Experts of a small language model: 9687 steps.
Below are experts of layer 3 (counted from 0) of a mixture-of-experts language model. Rows are named router (the router's row for the expert), up (a neuron's input weights, with its number), down (a neuron's output weights, with its number) and show model dimensions 160-239. Each number is 128 + 32 x the weight over its row's rms, rounded and kept within 0 to 255. Numbers have three digits each.
Before each expert's rows: "gets" lists some tokens that make up at least twice as much of what it gets as of all text; "mostly gets" lists some tokens that are sent to it at least half of the time. This comes from a sample of Wikipedia text that the model never trained on. Tokens count by the router's weight.

# expert 17
gets: "a", "i", "u", "o", "ha", "h"
mostly gets: "ko", "ja", "ji", "á", "ka", "j"
router:106124162139126136098148152088146166079108153168096077134139174133160074179090080142058086128167137144137118110077099163178106098128104126095124144114065183094102133097153173150072097108078110095086132122105075161121131105186181097192112132
up0:097097160095151130115110153094156132067163132043133123077185144130160159138151108148157123163103206144000205133142112119131113118152118135112099121130154194102132114111107158130184084143153196162153114165154102144084119124128135101171118097
down0:124090168113044142105145130130148126063088129089182185123126146125153075123119128120142118090084118103154114123169175120124079144153106174139142123142134136129118116101132159111103122169175081136138166109149121120094117063144101097172097157
up1:143151060104120170122105149153178105115113097193168131150073125120095139133120120138132156143139161094120190112065214134098131143093102145154133133077140117088124150132103176146109118174148169114088117105132119103149109093117111125101137156
down1:140134126083134123093125136147112118108161160168139129154124061138154165114178082119121156134101155152087151029137158150100115138108168151238083129158066108061104027134112145159161105162125135095093078164129162119129177103077083102102123137
up2:154088128129163163115110157111094093128096137102145141153140133190051126134173100179161121119126180116139133115170100140134132151106163164101083159016071122119183164119100144136180105096118127132137159126125101128141132135128163074097122138
down2:136121152127136092141128161138150145120122123045128160146162173067070142096130148076138122131068105151098155101109087120136142114122130100136127176140126109177100103111163143124139127098166107108136201093104123130102111082194089171125151111
up3:186087145093154143128146178079151143124163111170121118140132178094142179147102162134112096102129089089108154154071032122159091118096204117161122129097125116140073134142162146119079150137115104114124116141102106124101133110151129146153144146
down3:176128121080154142092142166126168132100115138129093139188130042128128152165145023115157159116148111110152142144098128118117178109139092176098094086128107200125170180118099199111098116112122078148115088087137088152063183047191150099099077150
up4:151121196147132140114105086125076107113190137097118114056141115147133152156183104143177135109114067115187143164237136155127159144071132095095113142165082184074144137145147092165120110145152093133164126115105186126131139128162131124143131105
down4:098060108149077091146102050089138172162115184110066147108121177123155113154143062154117122055140121096121155138154101134176120090136115145107160131117119106118097125091114126159174104079165104097164174107129117140142089079124175121106169041
up5:098076140088149127128097116119121123105128137128093072134074117189143071174178086133120141105131147149079165157081167158134137141126162125076149138131156182101201112190148099137076176140126138141103155157131182112178103123175148091156156054
down5:110126094102124148197182162176148137149142145160149169093078148139164082148125139109136119116104125151052140104105177156130085146165148163179134150078130181124101128098097155093091151080114055090155156109162135124045114132157114138122146159
up6:055154112090133140081124164126093188139153121066125110071144128102156137140122067111138171047141144086067083130150115115096133126094162169071110162185130107151114102195131100129093029092132141153117128106091098143159116112123108089169108109
down6:098132137181095138142124167104169120156130196098157091101160125100126193073129150085120131150100130171118103108159132123083095136085110134083155114098124135210194179112134141131176139132079109124122161153116131168092131135139100184129117110
up7:086112099142097119107094097149125092159115121117127129072138162052088166172115103145130113127113109105174089100136167090153087059207122125090147138141120075152136089110113120131187135075102123116177142085124118140141103159140081152139128034
down7:148085127109188206165161105128143112095119151137114095112103139097092129088131183147122121202099181182148137097104074148139077123102166073129147149089107107130139122149154090101108168145131126145129086113041154089109138129160095178135148128
up8:171101105111144189128125123130136113111191137099116151151124160085115132125198087174103143156136175084142232154082196128122134169072131063157069149097064077090043138087143148115113112203175157121074128126123149122121108091137056167140105051
down8:166118108184138186108125146191099105123190092180144083106089104096141111083147111123133106110122104119156116237071165128121183112099106144108125117160127154107144121095105205154166153115197144086179169175106069123153199168102145180134160147
up9:118129196198181121154146178084198145138062133155156135143172113104121135148126210123111158124148133146103127121117100137157105154117150085116131143132165061153110092134138089110147156137118162101069097120103135159116123121165108185120128137
down9:201151143143114080150138149095151125163070113166094142129124148182161158067045169111165121144092081111111115143140157096126075144143150100146149153083094101166091163135121096218114125161098101107107169057134133125081073118092099160107122170
up10:101106169154117199121089116144119106144169152117165144139116206151134126145062192128128098149111125102206197101103119168128105135117159138053165119061144060118122187195125086119079128126157092206172158122082097128158120127154075192100126152
down10:135110109192120059108127102080091145116177140094074149206104067116090158090139176131132178182091110113144133079132154149062133124148148177169128104118166153158180132114159155187137166121146116132043129066174134115205149130149122147146082143
up11:165099202130123066122159131105116130047167130162141150161162121128143151109107146135134077097092181176185124165086127107134129159125120082152121133114113145191016158148147120146177080160072210118123050171119171153160130150121100101124165044
down11:142166112109181097114154136165134082106130132191093136157172128075188141138121133095120141140107089156196163167166166128132181088081081133185059124117144054176108114160150204107174079135199162152120170112062160088138213087122096127095075127
up12:126161145155141151143166126096087107134191116107105134135207113155109134134023106100115123151148066181160150150160125071099086158092127016116051180114113144118138162116132131157172128093130113096119104113140170177127106119186115105148131157
down12:093128108156165104141120128133185104096190179094153199107078132154128152127118105115076112168126117125101130088163117162126121146144119143076155115140192160148102103102101168112090135079101097072089185111120187114185124128149152106148053107
up13:138145134125163123153166118157137139145090151111166132090105157092134135123158137141098213202106255174164159139118187128118155118094068163118096141153149119182146095004144131124118162108131117147167089212133110103114121127120107155089210135
down13:084179157160146141157165138089187116149148142110149156139145089015112149191104105100152111107030040119075149079155154100168082078157065115117149159143106178143097137123124106156129157116164157099147141126123106106096152108135189128144139048
up14:115137081131044125140104118148184161127075119118127120125075145114136165146149194117166137028121190171084178105154118118107114174167104115115173140086175128144150144117127169123070121135110133130064143147128226114145130123095101178149120169
down14:108174119073165141127112142109139123155157118118132124127126134072114097084080097080172136156052150157132130134108140078183077058129173158094111111110126140083203100098165070095141097146190095133149105108114146107081110093158033107109128150
up15:162153097150114117136144132112110117082189118091152061083120131111121083131151134168145068066139160059126087137100098129106136102154135184116109157098158181143124145165127143150098142119130150098163143155122129116158137126144130126109128144
down15:121110118103177072138130091145154176139098124143153200172121088140108108169100125121109109196133084136087170155099074145150106110138098171138072145080149141183165098189148133136095111156202153170134145114101101153099113169133115143129082083
up16:163078191177198137090152142179098133111094124134091092190151133040107101093140157105079090168118104172155106119082131167138147123095105079125140101149124157135143162120126114158118135110111130169104083136187125125136109124183112079104155165
down16:115112146109135120126176157138168117110159098075143181141145112115087091158105159096114103158148066137161110139075145109137171056093084178097170131098134138132139123142152140181137085104137128169115163109145153089121153147182081139149155154
up17:082129091092099106121126124114102114137103153084139082156050116138157145152077057136108078153117158134191068091125134124128123095136123115134129125093131144169143181195136122130111085143105118083135125113113119123108110134144140057125161187
down17:062176121135092102101134126130168152134118126128118088143142088189163113180063138137127149093110133066082107159116106164129062147180102138154155189160100121088091150151161080141125159149150122103168145113164100159115084124172154162127153060
up18:187114160108131151145149132121086141117045121134130154183140158122135121150098149119152128106182161150067112132154177143127147119118116101104125104100035141167115110040130138106164160113174123104102101126127083124203123103103140155174124096
down18:159163108087133131115156158147116099117182133122112153055145149133121129184170131108138112124175132126152163127135129099183137140132124110217116105150129167135075126128105116106139118105107079138113193131140110137163100171121140121113104123
up19:151098140103163164151128158052056116088149121129119079152136177071177119141068137134097101106145135191115074133136143126149133116180170100136134148164148132070104177090112086099192099153091142096144092163125132157144118104060109146134132148
down19:109152111124068120164130068178145148143079111108130177165171085113056135104098060109135105142079096098122159157160079134167153147149054151107169098090111086169123153133092108116133129115136136091118090191122112100083083146140093153152150186
up20:114141126137171110137137110131146158091132130147133067083184127112130123083116134165154113137138190136078077134125185101132110125097152140114065139067118085149069194103092121131112135166099105109120116161112112122140127116136124044107102104
down20:110147110123160132090122164125096069177125115107170107175119139157056113136122162043084145119189126102117103153081159175129125108148170138130094143135120121129127112159136117078078108167121122094123096131168132112112124123166104147065145137
up21:155142129135125120127093106148062151131081108157120142108137141081077144131100036178162147171126111125151114086168144111119158073147108109116119099070110124082175087093108134117196137074152186098118143167128110151098110153078110076121089157
down21:156175048131173141178154114143122114050173057171161118163136066131120115077104158092148123128179072157107105073125120092143154129169176161122133120122194186133144135111096123074107093170091129127133116156076173114143126099135117136147173129
up22:152109116084190121109149136126151154093242132205125139147173195178111194149118100119093157150139123118185145174036139143132090183162146112129104165088110147078125049154124120123094135089121140158123146074112134160176111142113141174125154126
down22:129147106185126172144111076121154149142108122094122108146153048092097185166150129094131112125140143131121162132159122103132166105102188117119146103119166141155181123198130078143134152128156123122100106133095109118132174171102255156147137103
up23:105111146100152136103178154116128118146121126115144084148100145076134117166164139148086121118141143124129136150086169127144103120110073132100132149158050046165128086027149193151100116138124123132055155166154116152147134097050071168173088124
down23:137117102123084118071101180127182082086125184114102151137102135165167143123112173095106101139158169111134132151102114115121161066098181079129095127142123074134115086141179113146081104079089064188108189122180162197178148100146104075116122078
up24:102122095108082106144138103122128174123144132094151119124120148083128160129088131127127141120088096145129152141140118124127156120132176190112131142072148209171122122180159127082084146090151159131074156177170172127125151120158141129176142160
down24:119109110177143108144126110161158104100130128103171169182034096090128127145132134164124119096146088111088170156138085141125159115119110127147108178111146128165129150145158125153153149174122134145139041132106175184163127178138122113148164095
up25:145144157100043136133159163075142152137084118159131119055132140218105078144114154136164092139123153131105049122168115126117123136118106117128136142145043202136044113096125152131120135136140103191141147091160161132147113114134155039088181194
down25:122166057138178150142141149123177170138154168131110141127165116075176129076140154123119138114102126124163129112130127148111163126160071173133163166119130179106138132101097189109177111212135167197139134065154082117119161096134164069151094125
up26:106091137131120119137186119127145119136101117026132074080104152185119118164110061130119110132154091155175130117148103165153162146155111135076145137098105170175158159075100190121154151105139131126145107117125121137152095090084115094160131139
down26:135124109154120132178134132153156140114119104124125101078138155087134105167188118077173094094116178163112147123180149090185114056107114155104110131155166110095136094160056125147128131156135078151100110142067107178112094118138114119151141110

# expert 2
gets: "%", ",", " |", ":", " of", " km"
mostly gets: "%", " km", " −", " ft", " MPC", " average"
router:179133154123106111111096125113104110169148117156190122112144101214084133144133111104036113119164083126134123096137123102081123167127112132140138158153134124098082141142132162087135150154215175163121115128141096171133114162123101099101131077
up0:077124097128125195097153121114233157143181142183109126128135121144131201111191120102147147056127187166182148132094108113081151130110131161109117144120130119114098125120132174167093139085172077093122187181172114124180130117116096112134124079
down0:054111103115157132114147133150144160085120130142094154088123150173187109109108174113134109097135096170160113074156068159094167105105085129124130061127149185164107160119185144083164194138094087125144110141091115126095130135136063109145150128
up1:168099091127101112125169125179119088181159144113143171141046121100120122119180137161117123128089124151073116097146107130075063191103171071108108147124126159113076131125134165139087148189196178124158108123135141125143124129137115167127090068
down1:128119140089137141126119116134088221126107126098189157165153090142250132110113152131109176147134086094064148140137119130108158114117118203149152141161130166154156116080117141145138142084143177143141168143065098113142185062094165105115077149
up2:112144119122064175129143138148119127153169117131172127128121133115116121144086161103124090058121103185015183202110132146157105130077140072118108133111135128119123159191119155135121052119124112175064115150099148110102136124113125088188218130
down2:108145109122155120199097081085163117138136094121137147167106129138129156187151138117174093090096060162110136140130117125116118102044037127191184130110110141154097132156155106089166136160124167093102158175113090130189133112139111129118134116
up3:167118117118169149112149145164136108139150095131205152066079106138127056128146128164144129141105134058119117089158098145108139079165148185159136126089109209089070112159088133053059102208129153085115140181133104140128116143128128183129136165
down3:189074169126139111103188125142161119103149146170103103067166133165158119134182093227147082093119144129085174089152076097148121138164142089133179140150141102117100144219118120139134116155108106113087152181102103117161126135094186154074178116
up4:177102178144102158132158091091143125114124140151083140086133124187077141151137125104056126131136172078194086133163142143156079169144170178091193107114137080155129067117143142124131136134098143133107160108124084145134115089158155091153129136
down4:164135167130133186105091140121173138120089137125143070111145114150119115119156114144123081143142132112136118181126125153149086153121115133099095117104148154093081140161126125135147116110128167146125100153150167140126127146101068129130107105
up5:119088112155099131136157140212123121095059128154134147190125128088129218146082127109101120123141035124179124142101138134142150134148134073145114198183144165175076116086070159113128152164089128132186125130102193116141176115216119091098027145
down5:085213135152116166076108116118081122139151084131096113133166150114142116085177083135122142111079104153146124145123101117154096113169145114077125137235122115103171139116128161106090165097130167159086152111108044179083150082105108151146015178
up6:096184085123124096155112080079154099144157148097179111142148145116140126097146123119113113177108164107116096108117067085182158145103102152150117156121106054096113170061110153108113148131110203133106193101128109125143143129100133155141152132
down6:097115088138080145112139114081117171170137120113101116069123200161142119128115234122148179217128148162139059155088232142153166158173152126130148130073101073131125142105116125112113116210129164139081126086122131128142034116189093166194159118
up7:094067191128152116122155112117077180102128126083189118061167124198121168143070086083115088167134130117156108101195128136067137169174115175116161113175118096071091158162116127110142128109126132153119183145149139110105150086142117145208142201
down7:181141078106140126155113106139209149173159154109104145173125080102071123140154127143128132110153117150127175095087213185110084139160107075144071133139133125076120129093094112094115085163065143163065058085157168105151112147078104177168114078
up8:161175171156127108152130160088101135141085141168138183164168127149132118134122109115107161155142171115121099120157120095087126141202162110099146104141110137060132082090139117125122153166227108190072126122151101151095130162124110067085113124
down8:134117117136111143136157049123191106088128115145124131125117152093123109139165108125076098143142145109167124085109092101074111098080122133118226095095107117110089148125177108155121108115135084157158112099112111112098057114125083104113205181
up9:144099174136125066127112102139113137146127125084147116194134120156088145101081134129137145105058128154139124143138127111175122161105067083139149115088125123126127156117088103108166122163107143110122165145088117120146125073156154129120133147
down9:178164111104069073165144108115057097162124091157137141152161064128167135129130189104176159158200101073110172115190114146107117140132093152150123135115134106092130129165104103190125124150106097153125123102188109069131070152130140167094159114
up10:149195099149079091105142137154101143053099118217157152148106077125075133153171088117144109153124054108160168154122168146105146149126107116114121179125149109172145130109095103151174097192140143125138116127113151120140161097179146109122196142
down10:157096122119115145136114095084133103151111141185163117118137148158105111120171096163175118168091137112120130082165155116104094109133117153146163119139135175140103154097105079204099128129130125094109116086115106158045107096073116131189079090
up11:147140155068111129155137104035137124162096135100134186128106092165091163078108204118100146115147108131129099127095105127145107150119186166113147108109140183117116134104076138129125138127125159170074132131118144129150162150207147089122157119
down11:165173165207135135127178159114159133135112138149090164138159135154087122101152173153096143149135125150149166102133172150148106130198126056055116129156131107170168137106117151099080132086119097114133143154180161096077150097064133133132128108
up12:142098134110122066131097148161140121126158124126128120126081180094082125155062144123072141123148146101161157127163155030144118105206125145109127098123139139135134148135124109162133099085155158110123079078128149157147064109108133124112125098
down12:127101138126102125149120152156129074121155156130121158130152155058107126123121134132153140136137121116106116133123112153101094134211113173112132168101145123179129112133173117127172165132125167080125154148198159075118150081152079158115076117
up13:121098127126055108122128160164179131161120131139104068161089134117117089146077082090090131126139105154183135129150116148094177119137098126110164137166156118118181107113100143130112122145158172152124089170106153123098161130141156158118149090
down13:079174076109105088169144140103130159138099150124082099144089135135093116109087122132112108136143119090121105166057053111103121171085127087109124108095174100127200158175141098172123188153094164107152146131111089136149105108108119153180144098
up14:095138076119163147139117136187107172101149127185165143113099113188150124157146138105090102148132076146176121190138100168138101152126087186143135176065144058139146075100094098097118164146131165138060120121134064135125132132129171170152087113
down14:144114104143187125121158151141113124077106124177091106074118111134131044102145121093092081097101130128125186098197115120091117140120090182154146155155136170158170069142123156101117095113151143169154185183080098150190126110092105175116132119
up15:041062147113083070139192121179137129157159125067230091094119160059089162093049115117099101147128071139115094176108177147088132144172154083097146245106146153165164109149049151118149145110181147151110179150128132128146155165093153118124118073
down15:151132127103113194105106136167141137136170133083137117085107115163113115137110148151144094167218182120134123134118120116142189166090174066096113170172109118151113121114164079105174158096122110165102135169137134161121133158120149118119136164
up16:103130102194098125126082138104168126097179148106152159068170129123084127088121167110139186115116171123077109071101073181187121202042218106116152190179133133144116178089132116158148135132121173119179157119130106168169123141087134126212081125
down16:127095103105171119117161115148129123110161120113082121143115174131124082138120149170112102161102116102100081143118139159180059080130108136136104147163149094081129123143120114085104149128183153133140081153093093137152189075109170168152151165
up17:066102134151179152128128119147126166115145157106197106108109140158094162119123037090127108085144135084061155130124086162116155107122166059091136080102114085212078078172099159129190127170140146130069107199129112114130136157116117150087109186
down17:195127144090090153113102146075162113165141106121101084103191150110066147171160140047158135128132121090113112105099149171104178192148088073152064153134078075087131125162174161148164112140132188127140113181085126099191171143179080120136132164
up18:161106161128158055112176142163144126153182121095224144089090121060139120157124118125133128196140158121110123197135159154096167165131106145109138153129122110117143057161146095139163111129128165152156167075157138140111105133096116149153152160
down18:192116163100112028111149166129108127176175113062115154092095087110168097118120142172118153183165074129132129104119105118116179104105166118095165127136134165146200122163110126183106120115184048076133173157127134149165167095086178177099139098
up19:132134163213103135127057130163143097142188133088104180130137163148115171115088143112086104139082255119061060102174085107053090152123108160118168120090125131078119157096172193141126131166173134102147149167120152116080150139058173115148122159
down19:157162103196179134145090151133135124131111190147123132155186080122119086194116084110136180101154155080123125164098153110116155110136113114100068133143117111153142082086158210099126082132107068128133190112116154051142075131152097121216105169
up20:126160130090139138112144139172136143146062131143137129162105140105131151128153127160104119151125142106129117147145121116113152122067087128124181139133153145171116143106073139101139089164119068125066107150163138131147152161096139145139104136
down20:107095185150131117111142204107145098158060124175126076136111122123080099079135127065119069195097155067118185124143155120113128087155148087068134142153156144074118148083064100098060090184139112103071171140093087187136164137158149165124176116
up21:140153172053171157118112136140085110177146106133119138140042147132128171139129090153112082134145114191058150153125156148122090128086128220179090127101111144158138189136163100042096043129172095088174118146137083115129083124114150191153154099
down21:116161122153216135142126161127140088094154142121157134086115129107059105138095152127115093147160042157135140127148164100088041118194090207183161117191072146147051055181158135149145168133120145137121162108106151145127146130175139134135130096
up22:107081166062132108131122156129129141103101087116213115094073174155140156118137114152172105206136113138144133147155104148094088232111049131142090127104147144151163052199104117098119100074169128074141067232131119171178127139147135135098167127
down22:101140115102187114116111126131106115130180141094156096112116149149169174094134094219176147103126087079103123136130109100113163126079114120126120147149145083098089100153119104135129142108136109112104116114136132141124060126167144092193132115
up23:118104093123138120179159163159122148048121167136174143156215131157066096087149110157142120132164109116045141159087167098118146150134057169129046106164099179144132073166128130104122156078104138099152127090170195131083118094149099139141098169
down23:106068052120105157145112116131104097169152157109122105127185185161152117089101116121123104110186157199162103139144098126140129111106176080101130194115139054145142150155097148145112148173096137144087118173088108172166120098116124132202115098
up24:161114115136154137136137144175121134130138130163168144213151130123134118099159171129089174142116179124088174135082175079103165147114069044151084074173091155151045151161139097053129143166117118109046139154129140117137155157143123120107093130
down24:109148103187126118134175154107154186113148154142120136131144115147142139112152131119119125117157141138152117158177150177122141140045126107091131096157146055093108133163158142146130138156121113102084124143119121226100113111121193090109154147
up25:127131206075131065116124192180143164087149128102160164118127135139100126156150091161161114158121120174136193100086095095093142158103121164184043117144157104174129164145131136136159060086143090123185196105134143144127171129201135131140146064
down25:072115117184152098131097176107067105102126123097155126124121142165091121115187121107095133170175154097152133131114090122112127112140153109154154159137090102149128121132099138122108070085155167126132108147127111085119130094051141107136153147
up26:135164106120166117146230171129100122143160135118102119103212087152107140131116154106096121178118147130143079105111142169097102169042074112144093113100135170128157161128110127095158104105102130105136117155107140114079090151125116159147087112
down26:186107165162089180159106153124134155127109099164140123110109066059078148160163085098091138141110171050160083111107158120124126204124123166145112113148144147109093167136068176138093143131098150133109116141142127141115120107109163097122038134

# expert 20
gets: "t", "e", "y", "k", "er", "n"
mostly gets: "uer", " Ross", "itz", "och", " Hart", "zz"
router:113118147207163080126172113122084143147072124190110098177175145195132191115122102112094158093145111168100093122107122147171153151158119127124128155203128174142119074140128210159133124131116120137121115152153109163094112168139106155125115150
up0:167110105171130150125114111120152107102105129119106148163134106162118148132078140159135166116106113146078103147120075077172139108070086054133145117125089122109136122078122179160080112064122140205107154167128146168120115129110123074122157033
down0:169170126182134091128070118110149161207083143106091067132163109140173129111141152119179099186164131072151114132165087152156106125112136135172115122120114136136122102144107168141080160094132126172094123100150128087067149145139154202130136116
up1:156087125119074137147132140200097118157151118146120101112138156157144066116110138128108065155091119074115156120139099130148127154153189086103124115134143110126073147095152105118095134062081140153132135097101097104105091126111134133146150173
down1:124154100090091159137114179106130098125137093151130191093135154127130137171136219125154104167143115154187146153090152145176114159092176106133127087147176114113105163058111099198120212110075116188112122123154088139079042121147064054120141086
up2:159137120148164119142164132103072116107194132081141148093107148135094127089135072118118096121131101144180123118173093118169113145122123126117136146150168151130153106084108121077124155101098200173181202172185041113113116112156157150159104146
down2:177153150106118125110118164103100190166180140167132128120092098100119158118103123136146126108143166179111138103134104111136108189121108118099101150137088097136150130133127103105113118170127092057158071168096131152187111115158186125104167128
up3:109150136188155129158090132174176096154133133070100149170106157100133092152095182126084157179112181115154172113153143113142099089161098131145141091115130141062155141115156088137107147069164164153162167104109143130102104159153116187070124164
down3:183126016111093107143145110086143117149087147095173156125139193147111127092108145143089161132054132109085045124120183141112120154167149153135127070130034122151175147088135117111148081130110119109062116159148130175184104116113134158128115142
up4:052088157133172152126073109142148130118094123134145166115152156085140076181064214127127144117121151166000153125139084172126140163131133125067137133151085162097132159157158106092149113101135107097116166164199129152125147073221128127098105159
down4:102149145130099138136132154126158115072122134139148159099084091104102034139128128184091114123025149140132137108136125134153087165150160156112143062175153151153109159128162173134122165126175139114148109111095071122085095143101114103140090103
up5:142148100131159130137118154174124127105175131191090086084120088096139121096167159137116161109130180190160120167187123110136174144073141082083196089140141127190105168137125121146075123129153121192172097048151093104217147133155106135189140145
down5:144056107148092185090119105103121116102126128095067130124144080083101102138130251181115052128170125090107161127167157133137148142181198149190151092125106098128124167171114093108170107103096101158104114102123101134152108080123134134091084115
up6:113028138139124125157172132175099143147142147107158105075195141133107208105150159119071133159126089151170167126165103176150117147102126255118084120073100119132073159119145138101100083124101160076141113138157197169138135133158130094110175157
down6:137124178093150134101105187180078170131158151128166105104112101155129168123162119124125129101109140143128124146124161190216087157163153174087106101176115144175096146046140111120139186148098186110136164137119141214123135115153158121172092156
up7:096139118205152101088157116127135129154183111120156095119153127148146092141090166143110157047134139077132149125065065146162102140122092105145131157137116203107168143129149159134146161166124120098118130124067134114156120178036235150088078155
down7:145121142101152142127108115117168164144156126167189153091130123150154113156098179132155127142096090160109113101131148148153098141101159169147132191180174162128091167110081091064124188125184122105166175136127125088130153127084132170102098135
up8:118089164129156148129125157110124163173068142121109144142121071130164181157120072109119140147159158153143129130116157130120148159159106111176148120158135099055119113144101217089103139122118139179084159162125076140154152117143095108101104133
down8:095142109141137154156146137116113143144179105096164129088105114142144134094092120140091118154114123117135139099174109145091097139102129088080169184193141152063115116179095163104114159198092116080101144116130100130092152150153068127222118143
up9:136132155174109112127150172087124116148116133136155132105150134123155140145182112142099069121120105108134173106114116119116196120066174154147137109139127117102148108084150144144054133133157106154070118175164131117148136111152126139198138100
down9:105152114125132157139096116107118135094120141098113207131133159174105106101131187126107101095098124126131070129108155138150096174158126132066149071163196120171115152119138155099133160088132128109059077107107108132157113101144085168144124184
up10:147126111184093146125138120115095129109159111143074133178065095166154189115119124114145159111201167137126125095136066120162137115161131097121171117131108132198140116166121063137071143129157153073115145120102109159137128151102101168135141132
down10:155155067126186115185186096085156107128136105148146082161149062164086134126138173134159183123140103079137139130132147083137110129111102101102162117116109150110173162166154135165171146066130153145035144076152104135105039079139111190092128101
up11:151101118085232105107130063147115115122088106137167117041081096132111154136160183150139104127091144170169084127127121155081096144147152137070108127131139108178121150173121131146165149090136153084039133127170132111125119106121113079109124099
down11:154090160209183154122125117056158107094150090097148186134114206153170159143105132075165096117148118095093217175111092155144097083136184073158113131120169103128142126102112142118123115160180181141111163118160107171157101125139149131181167095
up12:047139145203172126100108177061097091124089107143147119186115128153109130128151097142036137088105166084159137096147076124141070101080116141111168125158143212162157100148092164140108102109154110093092149123102106143111116153128147110107098058
down12:113106049118168159133155148113102116151149118155151084153101111080142161065126091134168141077088168104161150078087116191122113156063151094091154135075141140158127168090097108153120072114112069100134255133127126163126128169151136145108088149
up13:133096111160082157117162123145152120142120136095168061126123123149169079146132091127084139109125156148122121133146179125088128106168160190149091131122109064149098074089132170068135162084109135064121122124164122111143133105090104129168104097
down13:083078164130125134056120153155115137122075095142101094074117084156169113142140147144157164072133140079174114089093132138098088097130191147122121106108137087131145134178111176109108198169107087140142110136117113132105120127147098136128149088
up14:116136134077168156114095131130157147104106122125145100081195105054093140146150096114096093081156144079058207140102165151115131078101160137140109107125125075140108175162120131132120145101097111125156125164128144136129169141109122175120157126
down14:150106088065082127128130134135146178073155116169137119135148143109172073128121144151092163162120084232131133120117087149098151137146129066106099124115109146190178132074135160203111123133117140146107180146073083127153077111131133100106142182
up15:132156101076107096123148175130116135137124105146107099079133152093110146058100182121124165108157133107178101103155153131152139139147144132120091124113149059077093100108120094178093100108131124070188146069165129121086098119100135197124171195
down15:197111095062197123139189116151132099135111108098136106102141093046130086104162167120156129130112153150166113095073166157152094077086160160119123041159152075087133172129089104192131141133118167142177102077097136165078097112145135111083092132
up16:135160141094106136147073125168190152146150152192120076143097133166144157126096126135108111118141146155146079104101116140158168148149122166132134154173128091200090144119115115166139120116155131128203082134104129133142097119114166077147113160
down16:091148157101095123126125144140154110134126089152112118199118117135159111087112112165159099099075135105129135177116131139117089105198150092126112199071156163133121117139191166216137113170147069095150149070135130110127107083053051172125134143
up17:168153165118143141119159109099092140146121121082111109157111126089117130129143089117137080109095124146165100150122082159127162167085098085173097129129110136163114180136114177165132128146175131154153124048130028137120184135154156150185147151
down17:168134149124127146205119082130068163120158118109137122158151161142111137091106147105157180194097131092155142087127100100080151154153128103181140153143144196162138078155144169169114151116118143123160087093177090143088185124092099117118129044
up18:189150123169147053113140107140106162105133127138107109096147123038126131130161094090111113111131152109135147111168156121158135124128146125112155141110123148104104119165148148139062147087144133166108163104152121158122118174156099063146139090
down18:136125140085154133147106124147082130158136125126171095096081092148143140124170141156165071141158141128150149146141102089120114095111113119096122077125135100099154106128153134151164103145125212145102099126137165117140068120153170175179171173
up19:172074105188078084125172149135152124135104111080095160152096134175137106127100166121138151171113095028044124112123140083150080178111159131112164131134126090112151145099120133121063146096139182107153086108093118128178082106139104151112109097
down19:179160100139144067151168151097121072103086100169156113144115157070134107148072137095108168079151093124155098130198038119172126096174145085105115125119154152194174132132149101172126107119112150103122136128142099133160127137138080117131143161
up20:187092169099057138156133136143146089149103119133117110109102141114034175160103123104168119101126062111075139135053100144156101141067117133095160180102108063081123171118158139143158120193156124155161152175166145106066138105127107108113169131
down20:154134137142148151164115147105163089118152127103113133156123134134148138158129162164139140158123139135147112098145128137102158174115112149134122107107152144212120124156158164153158094153157105181092163114171178144177110163113111139108102148
up21:112142218197119112161150094168138112116127142133121117074149162134061106129112127124118184124059119211138152115129139136044099142058147143117106151058043144127147134105145151143103155103083125166121138180093064153136130135174141109133114132
down21:109136130118149092159149161171091114177128154174116112066135111095123159113146152113096123116140176140107132154123114200132115168052123085128113152116083063147125108128143114139135076117154100116210148141112150079159141082135114125132126101
up22:142148140086144115120135168094161132113115121152120083138120136102161109162059113109117151066120157120153119167106116154159097152122086204112147135151089091111082142145107166109180122172139141181163152157134170113177124132118197122134139164
down22:078137156081152157148109133063152112201166076113082139148173133154130128127160090157119133142094075107141145119085088085140091173133147100104112135114117128078159119110120103119089164100155137117082079128115158102173061156147129122143087123
up23:137099167193088114113089057139144095126160138142129117202172139214141134141077080107151179110127106127091162123148140116178161147089099095108130109092093053170127172072135081138089196093132123108156172182155091130130114092107096128122127098
down23:123173110124167104135151166108117068138117115171144120132140109129125117180128116112137115117144106145136139135106116175079175109158110100195129055100112097110125142105127063112120136144130116118156143133188072126159092126150160122113167141
up24:166114150102155155153134153192109114166093129069103128153156123102168149142086135142070118155113160129150114089065139069076118144111159123118182131094135109159131164164114092131161116102156063086172174096131130151099106140167074108070139047
down24:073176076135195018102087090080091156148089156117172084140122114114167111109130121134133041103097137125181172126121117095098177162209126125153162156089135138147121084132157087142085163146186089130128138120127110147121128117136157150147142124
up25:158123164154191182150137087116108138098159130179124189109133122167055037109105166122127183151152126085066181091125192160143073139115133143085098147143102096125210113182122107119070115125100081115087163125208085094082128103118163158117138070
down25:137126118123122117107158138111158111116116158129067097053108128124219131138176169080159070124218084179170112154167154160175062142115111170112130173143166140139062125135155147079133171155154106094104090129154136076044067190097136131148142102
up26:181078123165145089151125160132134116147077122163125076169175134111114163071177159148133123142085099158153076158152073122152196135139181110186135137149049150151103159123135146182100137146181124125165103168112066138134157130172173078148148095
down26:065129113078148121118121069108106163095085145044187162092150138098153182110121108146102118149180116100154140127052112159177120144135201055159118104166060135127123162169126130104141125132118100175124186129085146134104142115141120110122147154